Experts of a small language model: vocabulary 8192, 4027 steps.
Below are experts of layer 4 (counted from 0) of a mixture-of-experts language model. Rows are named router (the router's row for the expert), up (a neuron's input weights, with its number) and show model dimensions 0-191. Each number is 50 + 15 x the weight over its row's rms, rounded and kept within 0 to 99.
Before each expert's rows: a language model's description of what the expert responds to; "gets" lists some tokens that make up at least twice as much of what it gets as of all text. This comes from a sample of Wikipedia text that the model never trained on. Tokens count by the router's weight.

# expert 29
It responds to: Indefinite articles, table cells. Indefinite articles a, an, another before noun phrases, plus pipes and capital letters starting cells in election or results tables.
gets: " a", "|", " |", " an", "A", " A"
router:75 44 50 18 52 43 20 42 40 41 49 46 57 27 46 32 37 50 43 48 55 58 53 58 43 27 77 36 29 42 51 48 50 70 67 45 52 43 46 65 68 47 22 68 65 28 64 27 53 39 40 61 60 72 43 37 34 22 51 54 62 56 39 78 39 46 41 52 48 29 26 21 23 64 77 48 39 52 36 24 54 45 52 49 78 38 63 43 30 47 47 63 17 30 70 54 36 77 61 41 60 40 38 31 70 67 69 42 35 89 66 44 37 28 46 70 60 49 35 63 80 66 58 60 74 61 20 26 45 75 50 61 70 21 36 43 41 45 46 67 53 56 54 31 43 49 27 50 59 45 56 38 67 65 67 56 43 30 69 53 34 71 50 65 71 66 43 45 50 56 72 61 55 37 41 35 42 60 67 49 32 34 22 60 38 45 49 38 65 36 36 44
up15:38 60 39 49 60 46 42 56 62 16 66 48 44 24 32 23 27 54 55 48 64 78 50 35 54 51 18 46 66 27 38 53 29 85 46 45 21 27 58 43 39 51 58 54 49 26 37 51 38 54 55 29 45 61 52 59 32 40 46 63 27 70 45 64 64 43 70 37 61 40 74 67 62 57 45 30 40 34 77 57 64 22 66 75 64 43 53 38 56 44 49 57 51 50 50 43 36 51 89 64 59 59 24 51 41 42 55 28 43 45 59 58 14 74 61 46 21 63 41 16 54 70 49 37 05 47 36 71 44 51 38 43 40 49 35 29 70 38 43 44 59 60 64 62 83 52 49 62 62 54 33 70 40 36 50 70 56 71 59 38 54 42 52 47 53 39 56 17 65 26 63 58 58 56 51 71 27 67 24 57 36 60 55 53 63 70 64 47 37 58 65 49

# expert 58
It responds to: Table cells and field colons. Table cell bars and colons after infobox field names in election results, album and event data, e.g. Start date:, Built:, Preceded, Succeeded.
gets: " |", ":", " as", "  ", "|", "″"
router:41 37 21 54 71 56 43 29 51 51 40 51 62 31 37 26 54 53 24 70 40 78 19 39 54 66 15 36 52 37 47 43 73 32 29 32 37 34 43 46 47 56 31 54 18 71 45 57 56 47 24 60 45 39 34 59 42 28 66 34 58 44 36 50 49 44 52 75 26 68 44 27 34 46 39 47 56 57 35 67 34 49 33 43 68 54 21 64 59 49 35 59 42 38 70 33 43 45 50 27 75 53 71 51 66 51 78 67 43 30 82 58 44 34 58 53 65 16 53 40 62 64 48 47 44 49 23 30 60 62 37 55 56 73 67 41 70 40 53 30 66 50 37 59 73 44 37 42 29 58 25 72 68 35 64 59 63 55 31 36 78 77 37 51 69 47 62 61 41 39 58 47 65 71 58 50 59 61 56 59 43 59 34 36 30 38 50 61 67 40 16 25
up0:66 46 11 54 57 50 39 48 61 42 44 47 51 52 26 76 55 47 22 32 58 71 56 72 76 38 64 43 49 29 59 28 61 70 46 45 23 42 35 35 66 44 47 52 65 08 53 26 61 20 40 56 57 31 62 29 76 54 84 37 36 58 42 39 55 45 65 59 45 68 52 60 33 74 27 53 55 43 58 27 51 47 49 77 52 53 29 22 57 44 57 34 41 54 48 67 50 61 38 54 55 32 43 35 43 64 61 72 64 61 66 72 51 58 57 48 55 56 08 66 52 52 41 56 36 30 49 39 34 49 46 65 43 20 54 38 40 55 50 45 35 36 66 63 79 40 58 52 75 42 49 47 72 50 36 25 55 53 64 50 37 50 76 49 41 48 58 25 37 64 72 62 50 55 39 55 46 48 60 34 41 68 52 50 28 54 44 29 10 60 05 26

# expert 25
It responds to: Verb and adjective endings. Suffixes ending participles and adjectives, such as -ed, -ing, -able, -ly, plus adjectives after articles like small, known, great.
gets: "ed", "d", "ing", "ly", "ted", "ated"
router:46 48 67 49 32 30 43 61 42 36 78 62 71 67 56 48 60 50 55 54 35 50 29 62 69 09 34 39 70 81 63 44 26 51 55 40 39 42 29 46 56 81 58 49 27 47 43 61 65 53 43 54 12 42 39 52 35 54 44 79 36 66 56 38 48 30 30 47 34 43 54 48 65 45 49 34 66 51 78 58 46 32 47 51 24 44 37 16 27 58 38 64 30 45 51 49 77 48 49 23 92 47 65 58 57 38 68 49 41 49 62 55 49 49 44 50 36 37 75 40 44 63 52 89 37 78 38 58 54 42 78 33 60 31 68 53 36 26 97 65 46 44 56 52 44 54 45 71 63 46 51 57 12 40 50 44 53 59 50 37 55 65 43 54 57 48 18 55 43 63 42 60 71 57 45 60 62 62 54 23 53 46 28 40 54 71 44 43 67 32 65 60
up0:66 30 51 61 36 65 54 31 58 57 31 33 38 14 37 34 63 66 61 52 62 35 40 42 30 64 38 44 49 67 47 57 63 45 56 61 70 45 53 41 81 56 56 71 56 48 44 40 37 34 54 40 46 30 55 56 73 68 39 23 76 77 64 58 38 53 47 55 43 53 70 37 53 25 30 39 44 40 59 39 69 34 30 57 42 80 52 62 52 55 66 42 68 50 31 75 37 75 67 64 19 46 34 69 36 39 28 50 52 50 58 32 70 69 37 41 68 49 15 80 38 40 47 63 34 42 67 53 62 58 63 48 71 57 77 54 52 27 46 47 45 41 30 64 56 65 53 39 66 48 31 63 46 36 62 64 46 72 32 45 91 16 54 78 50 50 42 44 44 39 07 48 72 79 43 56 59 29 43 59 50 38 40 65 60 31 38 52 56 52 25 51

# expert 41
It responds to: Prepositions after nouns. Prepositions, mainly of, following a noun or quantifier, as in one of, many of, some of, between, among.
gets: " of", " in", " on", " from", " for", " to"
router:41 52 60 43 71 63 69 44 39 53 53 56 65 53 31 56 47 60 73 36 51 40 43 18 39 56 52 61 67 64 76 81 48 46 67 66 30 43 23 83 47 63 30 63 48 47 35 40 53 66 33 50 69 45 46 59 57 41 26 67 60 69 58 35 49 57 37 50 46 81 35 55 37 63 50 42 74 34 35 45 50 32 42 69 51 54 48 77 38 48 53 69 47 18 71 71 50 42 70 35 30 47 63 51 33 31 47 44 66 69 38 50 69 45 32 35 42 65 75 79 17 48 19 43 40 77 46 42 37 71 84 54 57 46 52 47 76 47 46 45 33 40 52 56 36 58 37 29 46 48 48 66 45 60 60 45 42 82 70 46 39 79 34 29 45 56 37 46 62 32 77 44 52 49 50 36 33 48 41 44 57 37 76 73 48 45 60 39 08 79 21 52
up1:63 56 44 51 24 80 29 42 51 27 62 65 53 38 39 26 50 30 45 43 23 69 48 39 44 45 41 38 32 54 51 42 41 23 62 42 67 55 34 48 86 46 53 31 40 43 57 47 58 15 59 60 52 58 42 50 33 60 46 48 50 34 65 66 55 41 94 59 88 50 63 70 24 72 49 44 53 57 36 71 39 66 44 56 46 46 74 47 45 69 50 43 46 43 52 75 77 74 49 42 22 22 48 64 42 48 37 45 93 55 51 73 46 67 52 22 61 36 32 63 59 53 22 37 46 32 53 83 61 55 53 55 52 69 51 52 38 51 31 26 42 40 46 54 71 55 48 45 38 57 48 56 77 55 44 57 50 46 25 60 51 28 47 33 24 36 32 38 53 33 56 41 55 54 46 51 36 54 70 55 16 55 40 42 18 65 44 55 18 76 62 34

# expert 62
It responds to: Field separators and colons. Table pipes, colons after infobox field names and other separators, such as Deaths:, Publisher:, Suborder:, and underscores.
gets: " |", ":", ";", " -", " –", "/"
router:66 41 61 45 63 48 63 46 35 49 72 75 78 44 44 49 23 44 28 66 64 40 45 55 49 54 58 59 50 22 63 30 61 38 70 62 63 49 68 45 72 60 36 64 69 46 55 47 60 39 61 58 70 28 51 52 48 30 78 31 30 23 44 75 81 59 59 74 36 55 73 28 44 41 35 39 81 41 60 78 46 72 61 55 46 28 28 69 20 57 42 69 48 36 63 25 55 36 51 55 44 36 64 39 92 49 54 62 35 21 63 43 62 39 36 45 74 60 33 68 48 48 44 40 80 52 61 48 38 39 54 69 47 23 53 55 36 66 56 37 58 68 58 34 42 70 28 61 46 71 53 45 69 30 73 68 42 60 60 39 27 65 62 59 63 62 49 16 67 38 22 50 52 48 36 57 65 84 69 63 57 36 58 59 52 43 44 47 61 59 49 54
up0:37 48 31 14 52 49 54 39 59 62 47 51 57 39 44 44 44 39 26 51 41 47 53 56 62 65 50 49 32 48 70 39 21 55 45 49 70 82 21 43 36 66 55 14 55 65 52 64 44 59 59 49 34 31 79 44 55 42 64 71 29 53 24 61 35 53 50 34 30 51 38 58 61 28 63 53 55 53 48 43 48 52 41 47 64 43 38 61 63 71 56 53 49 86 31 58 31 80 43 30 44 60 46 47 34 33 26 32 47 41 64 85 57 64 34 76 61 49 62 41 62 42 44 43 48 66 63 82 30 53 59 47 73 55 67 23 55 51 44 74 52 40 57 45 79 41 28 25 50 47 31 35 68 30 57 52 29 36 65 62 28 57 54 40 56 36 56 55 40 36 30 77 35 42 50 90 57 51 66 66 12 35 63 63 44 37 90 33 43 35 49 52

# expert 20
It responds to: Location and naming prepositions. Prepositions and name-starting capitals in descriptions of places and buildings, such as at, near, named after, drained by, called.
gets: " at", " C", " by", " l", " R", " A"
router:57 44 39 43 17 73 42 42 49 59 58 60 36 69 43 46 23 36 25 37 43 45 70 48 57 55 40 26 44 38 78 66 46 55 54 44 37 35 43 51 44 61 65 39 58 63 36 75 58 57 81 54 35 28 36 32 43 53 25 69 61 16 59 58 45 45 52 52 57 21 35 56 43 55 72 42 64 36 34 43 33 29 58 69 41 59 55 45 51 15 28 45 38 43 63 43 39 36 38 65 47 62 57 56 59 51 67 80 46 56 49 52 66 62 22 37 29 26 40 35 59 68 58 58 43 17 27 39 58 44 75 67 64 38 60 25 49 67 60 69 46 82 53 26 48 43 53 55 25 65 43 45 25 66 61 56 31 26 57 29 52 41 31 44 49 64 15 55 44 32 31 24 59 60 72 46 30 38 53 40 69 41 17 61 42 30 50 42 59 42 61 21
up2:61 35 46 58 29 54 71 45 74 45 73 49 33 38 38 63 53 23 72 42 48 68 75 49 39 65 47 65 62 65 31 50 34 66 49 46 75 68 80 43 25 43 64 68 60 54 47 40 63 64 72 61 59 88 39 38 69 39 85 35 54 66 44 30 47 26 48 36 64 53 24 51 35 51 78 55 84 34 33 50 53 71 63 37 12 59 42 62 50 28 49 71 58 49 63 53 53 73 37 49 10 61 31 62 45 59 48 55 58 54 39 75 37 39 28 78 64 43 31 62 42 38 41 81 27 31 52 71 42 29 42 55 40 25 56 63 64 47 45 46 61 25 56 25 42 65 43 49 62 61 42 59 66 55 32 36 59 64 52 33 62 54 26 26 36 50 51 46 63 40 53 46 52 30 42 48 41 55 45 65 32 36 49 37 41 61 27 29 55 70 45 56

# expert 10
It responds to: Name initials and hyphens. Capital initials and first pieces of surnames and foreign place names, plus hyphens joining place names, e.g. George H. W., Boj-Cătun, Van Halen.
gets: "-", " (", " D", "S", " S", " L"
router:71 52 66 48 50 32 47 38 53 52 29 29 54 63 76 57 23 57 86 44 60 57 70 53 63 50 60 31 18 30 48 60 44 89 47 29 36 58 40 51 55 20 16 41 59 58 44 20 63 55 77 29 22 52 45 14 81 66 54 42 71 20 43 75 45 53 66 37 47 59 40 49 37 39 33 35 29 61 66 65 42 52 31 60 58 41 33 46 33 47 62 31 76 59 37 38 35 41 25 44 30 43 45 52 74 43 63 44 56 62 41 57 67 36 58 50 75 53 36 48 40 48 72 34 72 27 63 59 36 55 30 48 55 39 52 33 47 65 27 46 55 46 27 31 42 33 35 65 29 50 76 32 50 57 35 48 32 51 61 55 30 34 46 53 53 48 44 30 61 47 63 55 67 37 41 65 46 27 59 46 69 54 48 67 62 31 27 52 48 29 72 65
up0:43 42 65 41 78 50 52 30 64 43 43 51 46 60 30 36 61 42 38 32 39 44 37 67 52 27 62 32 72 42 36 73 43 46 32 48 28 51 60 47 16 68 55 29 37 30 74 47 35 53 41 36 49 16 59 64 38 53 76 20 51 58 61 33 62 40 78 36 36 24 53 43 69 55 46 53 46 61 47 46 12 40 55 49 49 24 54 60 51 33 63 55 46 59 45 29 57 40 50 51 38 32 38 23 36 37 62 77 49 37 59 46 55 58 40 50 70 43 85 05 34 51 44 55 69 49 40 29 92 35 45 61 53 86 69 31 62 62 48 60 36 56 56 53 57 38 48 52 41 50 47 39 58 53 66 53 36 68 39 47 70 58 28 40 46 52 47 64 10 36 58 72 25 46 62 39 65 43 57 41 72 35 61 48 83 53 54 53 51 41 68 17

# expert 27
It responds to: Copular and auxiliary verbs. Forms of be and have after a subject, such as was, is, were, has, been, became, and verb endings like -es.
gets: " was", " is", "s", " were", " are", " has"
router:83 37 45 16 67 45 41 62 46 36 55 38 58 53 48 52 65 43 27 40 46 39 28 49 58 62 53 34 83 56 60 47 58 58 52 53 49 51 23 46 48 44 62 42 67 23 35 67 43 24 40 76 50 43 41 58 36 51 34 32 82 60 39 64 30 41 32 34 52 43 77 79 64 59 60 66 61 29 42 39 50 43 75 45 43 36 75 40 78 38 60 59 37 41 67 32 44 39 33 51 40 82 24 22 33 44 23 40 39 40 34 32 52 30 44 43 29 63 50 51 47 47 59 16 41 53 57 49 44 74 39 32 43 33 48 64 53 40 41 58 36 52 41 32 15 28 66 44 29 68 47 46 70 68 14 35 25 53 39 37 65 29 66 60 67 39 71 65 49 68 56 71 25 53 54 58 51 26 44 63 44 49 58 60 31 65 63 38 44 55 32 67
up6:62 45 46 45 46 63 47 56 79 44 60 68 54 36 41 71 42 34 67 25 30 64 68 91 67 45 65 63 46 56 75 28 51 50 34 60 32 15 54 53 54 41 51 39 44 61 45 75 45 79 38 50 33 32 64 49 48 37 52 64 71 70 47 65 32 66 60 64 45 73 31 46 61 46 61 28 71 42 14 47 42 36 44 65 59 30 57 67 51 30 71 58 46 63 31 47 42 74 63 44 67 32 20 51 60 59 60 75 46 63 70 53 41 57 64 67 43 33 34 52 27 49 25 62 27 62 34 51 43 94 55 52 51 70 70 66 78 31 49 51 52 44 60 62 71 40 31 45 38 44 34 51 86 45 68 55 59 83 65 29 56 25 49 72 50 45 60 42 62 40 64 43 62 49 51 51 48 54 67 37 69 43 40 59 84 66 55 34 65 52 58 49

# expert 30
It responds to: Of and ing endings. The word of in place phrases like city of, Dukes of, the suffix ing in names like Riding, and mid-word pieces of proper names.
gets: " of", "ing", "ment", "pp", "eg", " Total"
router:25 45 49 68 55 61 83 43 59 60 41 43 58 38 41 54 32 45 30 64 40 37 32 39 57 62 49 82 69 47 62 63 47 68 28 48 46 30 59 79 24 57 50 71 52 48 64 54 77 52 45 14 39 19 60 60 37 60 41 53 51 71 74 23 59 34 36 22 50 66 48 54 35 60 52 22 57 54 16 19 65 34 27 28 52 66 31 45 32 58 37 42 74 69 56 41 39 54 56 36 43 51 54 70 59 44 60 50 40 46 37 37 42 59 49 57 60 64 63 71 29 46 67 46 63 23 71 65 75 47 58 47 26 65 47 46 60 36 62 83 30 46 49 37 68 61 53 33 63 39 46 43 53 31 49 39 35 68 52 10 61 56 54 52 39 34 54 77 65 59 59 18 40 42 77 55 47 36 38 60 71 47 31 41 56 53 65 63 52 82 71 47
up1:64 70 36 53 47 49 50 58 58 45 33 28 34 49 47 49 38 45 56 58 47 71 40 39 67 13 49 50 60 47 78 51 52 58 39 49 59 26 44 30 54 38 37 37 32 31 32 44 41 46 47 01 66 55 67 36 51 59 62 77 63 45 57 64 43 36 46 41 42 49 66 47 35 45 55 53 41 53 61 25 65 46 27 44 40 64 47 44 19 51 51 64 52 55 53 65 44 47 34 50 82 25 53 36 65 40 57 86 79 50 59 64 49 69 56 58 51 56 14 44 34 21 43 40 82 66 40 46 44 50 47 76 81 43 58 32 87 47 29 43 77 34 25 53 59 56 69 55 52 55 61 32 39 49 57 46 37 59 50 44 36 47 58 52 65 67 10 42 20 64 54 51 51 68 49 80 56 59 62 77 32 86 60 45 70 71 59 48 38 39 43 79

# expert 12
It responds to: Section and table starts. Paragraph breaks after headings, heading equals signs and row-opening table pipes, plus early sentence verbs like was, is, began.
gets: "\n\n", "=", "|", " was", " \"", " is"
router:43 47 47 78 70 40 34 60 48 58 59 42 56 47 65 68 53 31 35 70 40 45 52 71 57 39 53 54 33 30 52 42 73 47 37 60 22 85 56 76 75 58 72 71 57 38 49 37 54 74 35 51 59 73 35 40 48 51 46 53 72 48 18 45 26 70 55 52 43 73 25 65 50 71 56 58 13 36 44 47 33 28 58 34 59 52 57 56 54 65 62 43 61 68 62 54 22 58 34 21 52 27 70 37 67 52 32 70 54 44 29 49 77 44 44 57 31 38 45 48 68 81 55 74 41 20 58 38 79 54 28 70 54 50 68 41 42 45 40 15 48 67 39 49 51 52 38 61 32 68 42 55 41 55 47 52 46 44 36 65 66 37 76 43 52 21 65 77 51 45 34 48 82 39 56 45 60 49 51 40 49 30 22 62 26 73 59 27 61 43 58 42
up12:89 52 43 62 42 58 28 53 57 24 47 40 51 36 58 19 53 58 53 37 61 47 68 35 34 63 39 66 54 58 53 47 59 50 36 65 40 44 49 45 58 59 35 53 44 64 53 29 59 34 54 17 67 36 70 55 30 20 48 52 62 44 57 66 63 70 55 23 17 47 66 27 49 60 43 83 46 42 37 64 59 61 52 38 44 43 30 25 53 66 61 58 24 47 40 55 60 52 41 58 67 41 23 54 50 45 51 49 41 72 63 42 36 60 46 40 62 77 67 61 28 79 21 58 17 47 43 57 25 99 61 21 32 43 51 24 42 22 81 42 63 64 44 70 53 63 52 49 60 52 50 26 54 61 52 41 60 52 57 65 74 36 57 50 63 40 48 58 67 43 52 42 39 57 25 21 45 48 27 55 56 70 43 82 55 46 60 40 55 16 50 42

# expert 60
It responds to: Initials and name starts. Periods after initials in names and citations, such as E. A. and Frederick W., plus capital first letters of names and New.
gets: ".", " and", "M", " New", "W", "G"
router:53 51 68 43 64 36 51 59 37 65 31 67 49 52 38 52 32 58 78 40 47 52 84 47 60 65 56 37 62 48 56 45 55 41 51 38 86 39 66 59 76 35 74 33 47 58 59 42 69 31 73 45 40 51 53 59 53 58 71 72 51 26 25 54 63 39 22 57 37 66 39 34 51 66 63 65 78 36 59 38 56 79 46 31 28 41 63 63 61 41 50 32 69 51 68 37 32 66 36 51 40 31 73 45 67 60 26 45 63 42 54 37 32 47 70 84 43 58 32 88 72 60 53 42 64 30 75 49 88 43 51 68 58 48 62 64 48 63 69 49 28 44 58 45 45 35 38 47 46 48 40 34 33 57 76 51 58 58 47 47 23 38 55 64 47 70 48 73 59 77 58 69 73 34 53 58 21 35 47 47 78 36 46 46 70 34 23 36 54 75 71 59
up3:54 46 58 60 12 57 49 32 59 41 38 41 63 55 31 57 31 24 43 29 56 79 40 43 52 55 38 47 44 49 73 62 42 36 45 29 46 44 49 34 61 26 63 34 47 58 37 50 27 30 47 37 41 37 54 59 37 64 64 71 38 59 47 79 45 53 59 35 54 65 64 74 08 53 58 72 74 39 45 45 58 65 43 64 17 48 22 83 36 37 45 65 50 80 49 72 49 52 65 49 80 45 51 23 61 52 49 52 53 51 30 49 50 63 51 44 23 50 64 68 64 50 35 58 39 39 34 46 47 49 56 53 31 83 43 46 39 25 57 33 46 54 01 60 63 73 86 53 43 42 49 65 51 72 67 52 27 53 39 70 33 23 70 36 89 60 34 52 58 48 28 38 57 56 51 52 38 66 49 73 41 61 36 33 53 54 48 44 41 38 66 34

# expert 46
It responds to: Decimal points and openings. Decimal points in numeric tables, periods in abbreviations like i.e. and lit., opening quotation marks, and first pieces of words like un, con, qu.
gets: ".", " \"", " be", " .", "art", "born"
router:32 66 31 47 59 37 76 47 77 64 71 78 61 40 64 53 64 43 78 39 47 48 39 52 55 80 53 40 85 64 47 79 44 32 40 60 63 60 45 59 60 65 65 33 32 78 38 61 60 56 58 56 60 66 31 81 54 26 29 49 65 47 40 65 44 35 44 35 56 39 22 48 23 66 55 62 50 44 58 57 53 37 65 55 76 22 38 29 58 43 61 60 42 72 22 62 33 57 62 72 33 62 56 49 63 68 34 30 27 65 86 46 35 54 23 32 60 45 57 50 49 73 56 70 41 53 63 63 60 42 29 72 54 54 60 69 45 43 48 60 28 72 39 57 70 65 42 25 43 45 37 48 44 59 33 76 78 43 50 58 72 45 33 73 49 32 44 35 62 39 34 52 60 53 61 47 57 50 53 40 56 67 49 38 35 47 65 12 52 39 75 76
up1:79 60 34 53 45 45 23 39 65 50 51 74 40 54 21 31 68 51 27 42 60 54 72 63 49 54 68 78 53 31 42 66 83 42 55 05 54 42 52 62 54 58 49 55 47 66 64 60 71 45 40 45 44 66 74 35 43 25 42 62 68 74 57 54 47 64 86 60 52 37 58 45 38 54 63 67 59 40 43 31 72 54 68 57 55 17 35 40 50 65 62 40 34 63 69 40 54 31 71 28 37 12 58 71 50 47 52 65 62 59 36 60 45 65 60 50 53 63 32 42 53 39 49 51 39 25 22 71 58 54 52 67 28 32 73 52 63 50 59 56 70 20 60 47 55 52 43 48 41 62 16 64 51 71 81 55 62 55 14 64 72 56 52 70 62 64 33 35 31 37 44 50 41 68 38 58 45 65 70 36 19 47 43 32 57 63 49 38 43 34 45 54

# expert 18
It responds to: Country codes and name pieces. Three-letter country codes in sports tables, such as USA, GER, AZE, plus mid-word pieces of names and the conjunctions and, in, by.
gets: " and", " in", "l", " |", " by", ";"
router:63 62 48 38 75 45 50 31 31 67 40 39 37 72 53 60 49 47 25 62 34 68 67 69 69 71 49 42 67 54 60 44 32 56 50 32 43 54 56 55 61 44 50 55 60 62 53 41 59 40 64 52 09 65 59 52 39 58 65 40 28 32 40 78 66 62 62 54 60 34 40 67 53 27 37 77 66 33 24 50 54 60 49 74 22 31 52 70 23 57 45 33 69 40 55 61 66 41 54 37 61 43 57 52 28 80 14 34 45 35 51 71 74 55 48 54 64 61 43 72 48 28 37 32 75 40 55 41 56 56 63 67 36 76 83 41 41 57 66 20 36 49 55 53 25 46 68 49 53 56 59 55 27 74 61 51 27 57 64 51 45 52 39 30 60 44 53 62 25 59 71 58 36 63 50 55 50 42 29 57 30 28 68 83 55 68 26 47 21 48 39 78
up0:68 48 57 38 56 67 54 28 59 54 16 79 60 68 41 62 58 83 62 20 65 45 41 65 53 26 41 72 53 45 35 72 46 53 63 37 38 39 63 46 38 52 40 36 57 65 48 44 75 65 33 44 60 59 62 45 41 71 58 41 42 33 45 59 66 53 46 12 49 63 61 56 58 53 78 60 53 79 45 65 50 53 52 48 22 41 57 56 28 46 59 60 51 79 36 32 59 59 74 40 35 78 18 58 34 53 29 62 60 52 43 42 57 62 34 52 54 52 42 53 34 45 60 40 69 48 58 47 56 56 42 36 35 29 75 44 76 56 58 58 62 60 39 35 44 55 44 49 79 42 50 00 74 28 54 16 54 61 53 18 87 35 77 45 48 64 42 43 65 31 32 62 30 41 41 56 43 74 50 52 49 30 31 31 65 77 61 46 44 44 40 47

# expert 14
It responds to: Mid-word fragments, technical nouns. Word pieces inside longer words, such as ge-ar, pil-g-rims, photo-voltaics, plus technical nouns like power, air, water, ship.
gets: "g", "ar", "in", "it", "m", "nt"
router:65 62 49 61 16 52 74 75 53 31 44 43 32 35 34 58 16 65 78 51 46 30 39 61 33 20 41 38 36 66 47 64 55 23 48 62 12 25 54 25 45 59 73 48 53 55 46 41 51 61 41 68 51 58 59 67 29 46 57 67 28 46 69 56 88 35 24 33 53 34 41 31 72 42 47 54 54 83 29 78 40 60 59 74 53 20 44 52 50 57 51 38 65 36 62 48 63 56 32 52 59 45 58 42 38 28 42 29 69 63 53 35 33 43 54 60 28 44 53 23 56 57 57 52 76 50 69 54 34 74 49 20 30 51 50 55 49 45 47 43 74 52 43 41 53 46 70 47 43 26 60 26 56 34 58 49 52 52 47 65 70 42 82 51 27 70 41 63 35 60 52 50 44 19 31 55 64 53 33 43 46 47 59 45 49 26 63 65 57 27 73 65
up1:67 47 61 40 22 39 61 52 54 35 56 55 75 62 61 44 47 40 66 23 45 50 47 86 42 30 48 48 34 53 45 41 33 37 54 59 19 45 80 46 34 40 51 63 53 49 59 48 66 70 32 56 42 56 54 57 59 46 78 49 57 78 43 59 65 43 78 66 33 45 38 50 74 35 42 82 73 58 48 49 71 60 77 75 31 31 36 43 61 53 63 55 22 52 28 42 58 30 50 44 25 38 60 58 68 55 74 72 73 16 66 56 58 40 39 51 54 49 20 60 39 35 37 54 72 40 44 53 43 54 57 59 39 66 63 42 50 45 50 47 23 49 40 42 52 32 40 74 33 84 70 72 48 51 52 39 97 57 37 48 66 64 49 13 77 44 61 37 72 51 26 56 35 54 60 25 43 61 57 45 38 64 37 37 52 57 29 40 40 31 28 44